{
  "d_expert": 64,
  "router_score": "softmax",
  "optimizer": "soap_variant",
  "beta2": 0.95,
  "batch_tokens": [16384, 32768, 49152],
  "max_seq_len": 1024
}
Below are experts of layer 7 (counted from 0) of a mixture-of-experts language model. Rows are named router (the router's row for the expert) and show model dimensions 288-383. Each number is 500 + 25 x the weight over its row's rms, rounded and kept within 0 to 999. Numbers have three digits each.
After each expert's rows: "gets" lists some tokens that make up at least twice as much of what it gets as of all text. This comes from a sample of Wikipedia text that the model never trained on. Tokens count by the router's weight.

# expert 51
router:512544483490555477510470510536519533487483507544478529468485518533524491453494491502502509527501481544515506499512535495508482536479518548521485508541444475485494527489487530506490550490472469471471512484468500478518515522468475496443522521461474483483528500524529494498559507520525463533
gets: " (", "\n", "\n\n", " \"", "{", " "

# expert 29
router:510513529466478533505502525506493529505501541530509528529477483507483519514496485538482506526496488524502512520445504466494505530520530491488519491509472496516445528506493546527481480474491477520495490483522485514539461504496477488488485538458453478519522488496480484498490522525503526579
gets: " |", ";", "|", " (", " /", " ="

# expert 47
router:465507537506530486462506483511513508478501506511524520527517483502485516501499477499483475498516500536495513490524540537514501527536525471509496526480483502517479503488496512512477461477446499467476516518481500490475511450475542493510510487525507481433488507484533485505518470504516508480
gets: ")", "S", "}", "P", "op", "ap"

# expert 54
router:468531527460529490509467475460507493556473498501527467484503447542512507516506500549480537522496500493527500520482484519512509514491479465512494489522506515492481531504489511448491509472552482492486484538498494517493483506480489465516480486489530474529553502514517538504537482506495556487
gets: "-", "f", "  ", "2", " l", "1"

# expert 33
router:513461532479507536512497496495478552521524482516535546536539506454523510505515494517528541531479539521445485529499496474477478487509467491522569500496543506526552495549512521511511534500503508554455490479507476508505476558532473516537485512456509474515488477531474479508524444488494490535
gets: "=", "%", ":", " years", " part", ")"

# expert 52
router:499493526457495510486499465535546487540497535514496516451459484522505501479507517549470503459473462512521511521483512492480533502491480500520496513518508494529469540489540520532481486506560538506479504470509472492462492530464526489482479516495508471460547484541465467520553515507465495518
gets: " (", "  ", "0", " 0", " 1", "2"

# expert 53
router:481534517476491526505501493475526508482508461500556473486482505530533486524479506539532490535502525512531482501503507515553487475515506478470514439516551509493471522515514513526510505447458500496486474475451526465473463459500541547460535551539496548507541465483525491435521515524542480451
gets: "\n", "-", "\n\n", ".", "|", "  "

# expert 25
router:492512518504487536520509505489485494452508458532478491524492525502493514532484513519514492499506482505496509462516441468512504487458476487493539436481492488454510502476529498478468495494500534543501460468529492470504538498516503480492487496473514524483473467476534496523478487490477479498
gets: ",", " and", ".", " as", " was", " ("

# expert 20
router:508502490524518498538462515529502516491505522519459497517491514487506497456475518461478479481538484531488506435483494465523506524535516498496471488492444540523508523521454500553502488542464504517517487468507482464503509491463498524444501524458477522495469480527511486541481525528470491486
gets: ",", " |", " (", ")", "\"", "\n"

# expert 49
router:536444503484520480534502454537441493505517504472476500492493478495512491491473458490470437463511551534481496535452487478512506519497495481509569485505528470567449522513489517500526537476484492497522468511474481537488491485503501495515487518475473455492515490501520473502504495497498506511
gets: " was", " as", " is", " a", " became", " served"

# expert 57
router:495483510542482467541516548504465537481538484530488494511494488441486519547483517489503497483507482492502505527480482514471533490533536501476511504490489515510540504471524471513520493523493505551534453484463506465502477539506452504507498549469505447505511460480523485517455462502499495502
gets: "y", "s", "us", "es", "a", "um"

# expert 7
router:470475477545486473485456506498542507473473559512483503529530483490499531506503481502508474477538483491516471497500497517461506486470481511494473493513461500461508502480469509495505504508478510517514467529508503530480514523506489529491481506456505501517468493496509494499502498516554469482
gets: "a", "on", "e", "o", "i", "n"

# expert 32
router:474499494522510453538502502482477485552516502485523475510490526506508508495536503529518485530527495535525462534519461446500505548514507531478547496540513501513516482485493472534511507509516526504479503489493478470504474492469462495479476532482498541541483492469475481490500496482494510471
gets: ")", " time", " he", "\"", " year", " 2024"

# expert 41
router:497516527516495483521477465530526512479498488478482495467511516514535509456526509477478463462530496453515545508480527520483466517505479497497494514508446488499527538510480503492551497507498486487507473491509502523478524496476477500538495538481460478498448511491513550558499497481522478489
gets: "-", "/", "ho", "'", " de", "do"

# expert 24
router:474488468447512474482495466495501482487484492453492516476498530497497494515537479487553484486479510493517563490489490520515497540470524453494443532506488487540450509457470482485513498491464513463512503489475532537513510482526480514522473469487479493510503497509569468473486485528527526435
gets: "ing", "s", "d", "y", "g", "t"

# expert 27
router:480486508554504505516516536508516466485521461524515530571462462473506529426500499514497496496529508508509494507500517494471506521526504487501506519473482544510503475484442519566543471489487505499498499491550533479507491518535498511508519493538480500526508549495496511498487496490459479466
gets: "s", "ch", "er", "\"", "k", "y"

# expert 6
router:543523505486482546504521458494450504539530499482534515491488429530529537518494495500471504523470491558503530519494469528502510506526520518486485521475507523532490478492488520463466506536504462464478491459484511497471485449470465471464520472512530553519483474488510461536505500492482530527
gets: " with", " had", " has", " have", "ed", " not"

# expert 58
router:477484501471493468511516537466543517496504441475505478504511471483496516517517485510510539508464538517529467478536499479497504520505502481517504499500512514530476501512505535517506503478468443516448536462469510506584480513518451497480505491522495527488510478469454460449498504513522455480
gets: "=", "\n\n", "\n", "|", " Total", " \""

# expert 42
router:517466516485520529474526477485551529463517526524495511513526517500489512523501483506495510517486496499546509522513533463538465520506507500489525498493508502508501492542520491555523520498482531515480525454500503532477471537482460487474474509513444502483500485497458467497523477476508455499
gets: ")", ",", "°", " in", ":", "–"

# expert 40
router:512518501476494532497460499502479504511473462515501500529492516506512493519511490491512476479528523475538453521522519489504488509497434479503480507526509452441470502503528505495496467520479478473471506487451500500474520470505508536540540546531508460481529492506536543503474496466475531522
gets: "-", "–", " and", ",", "/", ";"

# expert 34
router:469537493484499507496478513506544503524499520522513525521471453483506521498530469478474486510517528564512471526486514471514501503484572494440483513462522489532490521457478512525454523493479506482537529467531497506569493494469494498492503514441474512471511485479510492471510506511536516530
gets: " |", "|", ";", "%", ")", " -"

# expert 46
router:495546490475532514498503525519522533473516487529488511532464506481512526492489476493540472494478505535530485527457520522522516473482487479494494463503499468508488530483528521486519483498489478509480521491474481481458491449531476467473539534467528468468496478465484467492472536499514525499
gets: "-", " |", "|", ":", ";", " -"